config = dict(
    d_shared_expert=0,
    router_score='softmax',
    optimizer='adamw',
    train_tokens=1000000000,
)
Below are experts of layer 7 (counted from 0) of a mixture-of-experts language model. Rows are named router (the router's row for the expert) and show model dimensions 256-383. Each number is 128 + 24 x the weight over its row's rms, rounded and kept within 0 to 255. Numbers have three digits each.
After each expert's rows: a language model's description of what the expert responds to; "comes after" lists some tokens at least twice as common just before its tokens as in all text. This comes from a sample of Wikipedia text that the model never trained on. Tokens count by the router's weight.

# expert 39
router:086133053113147142154135146120167096118107089118138085141129109084134155146116135132152137158134097105164122127125142160140104122155116108159127109142102131135124098134157146126138122124170109094157147116146138132133109102133146133147129125102092147131148095120165144123081155096115122130125148138121144133132124162131123168132096082107108155127147144119135136131148128159110129123110
It responds to: Counts and quantities
comes after: " |", ":", " (", " /", " is", ";"

# expert 2
router:149133179122114168096163101132165127118072096121094113130132111102135132174116161137151135138115075057125115088124122116109124086166102101094118111128117139137117168136167120113166119069135169110149151114143093129135124119134111142152145117146155123135119115102155145125123115124134121101126144176123137189096143121097138092179110157132112136130097127127116144188122105143110067128110
It responds to: Function words, coordinate slashes
comes after: " the", "-", " (", " and", " New", " for"

# expert 46
router:129134113130090129143131160100158127128128098128093085140125146143130191152144116133128132152170149093109125130125125091165136114166134090132130167174130126141132102141122103150130127178101137189089116154095145110136182096133090090162154121127096123129130134141115128122078144115150124095088096109122109171133125138098172109096138176158175122140103158114141132169114151170119120128109
It responds to: Line breaks, headings
comes after: ".", " |", "\n", ")", " =", "---|---|---|---|"

# expert 12
router:124134138134112158121131095097099139124117111123088101127127098075136185105137133136134134157205151131124161138121084107133112160171152081121117182141168133120123083132165149117104123107074137112141106103124148091134199088132159106103126126134154163102074175108122142122127113119145125085096094112123128131135120088085184086137135118141166133136115119120132088154111135163157116113090
It responds to: Section headings, line breaks
comes after: "\n", "==", " also", "See", "===", " this"

# expert 53
router:133121184156159159161121157108113090121089158122167077129140155184134131124151107129183133113107130146099172135127142126171066068197121126132160112111127131099122172136151118101156122117171115191111131147143090119136168102133113102095152094111147121096111109096140129125123115114117122139099152094124110096120145147093103138073098073123175093131116161148115126156104155144119117116088
It responds to: Years and table cells
comes after: "|", "\n", ";", "–19", " 0", " member"

# expert 1
router:082141092161158154115144109121161109118111138125102121125138098133132181119160140130205132138134136127119155099127115172174126094124116112065160136072137126107121165140109141144133121107105117150149137154140122142139169097131159110116136118133135092136089148131115129127132135118163125163120093150124147127111096105194123129145076122146138155135140145141111120083112142098127140110099
It responds to: Hyphens in compounds
comes after: "\n", " 1", " non", " co", " 0", " re"

# expert 61
router:175128133072156128129123100166132062122107099122124137124127140142130142145140138140172134163100109127150094145124115061126147147101131101108130169129159131157121121144124121142168122096136095147046176104149130105132108080133109086153106115116141099106072120112130117124138105177169124103108121120126172128168108161142157138121100131136164157138103133153134112145114109132108153125055
It responds to: Taxon names and tables
comes after: " |", "-", "|", ";", " P", "Personal"

# expert 17
router:163099217168177185166125111105157120118186096120162081132136089127135122131130136136109135114155133123113105106123156154158102121114157114120136178145125130110124163129190172098127122112063133141117113120144116121133167104136096133163153137103143151147136148067139151125099128145105121085092097145125088125125141137106181136081122154160110128132132145117113125142104084132151139121113
It responds to: Sentence-initial determiners
comes after: "|", ".", "'", " =", " on", " The"

# expert 33
router:166141080126108114131133103159105126121113087123136121143123120150133186150079153127202133153148129173091134136123143140162115120175111088104114094115149141099119100131170137120175126102171149127133132125131114130134146150132116136129148131183127123127146153166130100125088131085153130122100128111123128177071139168105119167094081104138102100134150112133140135119100143173140118123096
It responds to: Table stats and credits
comes after: " |", " was", ";", " is", ")", " —"

# expert 38
router:118093098116109147168109115132106110125149143119119134123132155104136119119157082138159131131132144138120104131119148103095118119128121122177204134113127137156121172135123117116129123120147108175141112096143103180131181127133128070121116130166159166171097135087141112126126103093083122110110159136122090077145083198120127107098143191113067125138137161122128122159119147142136161115083
It responds to: Line-initial words and labels
comes after: "\n", "-", "|", "===", "==", " ("

# expert 41
router:191141119123103115141143128158177138123175127122138143133131084108131122141090101138112137089121139097198155130124137165119125124154139153110070108152164138135119157129129142185143124127108122102132168139138108113132130119134144148146102125138148062174095158176119133124140101164110120136129132119119069107145138132096136091132107107154179042135101084157143120120104114150152133128090
It responds to: Possessives before nouns
comes after: " in", " of", " to", "'", " on", " for"

# expert 48
router:123125188120116111189126116129162072117088143125102147138124143137129121144095108136149132152083140112149150120127150143157117152152143142128100114128147129156124123142145122112123123108137139172067115097163117104126110103131132136078125120140137068149168128140163131123095082182149120110097146108121160150131152104077140147110102111109155122133113125115135125126102110148134078125098
It responds to: Football stats and tables
comes after: " |", ";", "|", " He", " he", " /"

# expert 14
router:156139167149139161151132093091174138121117106120134151128133107139135191167094118129121132110148153114115172124123090080117089147129166151120138190087120134154126150133175129151123121141122165172105127087135115129135116145135116090121102131063106135162124073124146108123114176165133123134134171102124116081114158129147137137156148123172149150131108101130120128130125135139151107118154
It responds to: Sentence subjects and heads
comes after: ".", " the", " The", "The", "In", " In"

# expert 47
router:137141125104173135143117057101125110131134138133104147112123179130119089103144121132121133137169157145106084122129147117094126154110134085175163161196101124120127138133158169146153116114090165153106097130098158160122083103136156096133147116124116099174124082130139167129128125109163128120153119160131117172154139150080082175137133097167090147126113137114115126165148120155121084123115
It responds to: Indefinite articles
comes after: " a", " an", " is", " as", " with", " was"

# expert 43
router:179110162126117113136133096140129067118088132120101124129134125179131131154123115133175137137083102156161083135120078133124159088113134140079124169136111130177126114135167100113165119087162165111133156109138153098134132183132169152145142140120102130106176139092117116124164145144108124092107086125124163174154094091120187136135107118153137154133102106130121090135097164090134126126103
It responds to: Verbs after person subjects
comes after: ",", " and", " he", " to", " He", " who"

# expert 8
router:133114169145105134165119110106122126126164105125104153136131189086133142146152154130130133108163087050198126126123109112147147109152140073120111138101158130102128087132130092125114122131158101139173101168144125116135131104136107138119114138120155119147121130170107136122162114068148121130092106124123166151131116130101187078095104113111159102136146156126093124212085106126112135115120
It responds to: Table pipes, nationality starts
comes after: " |", " 0", ")", " 1", "(", " 2"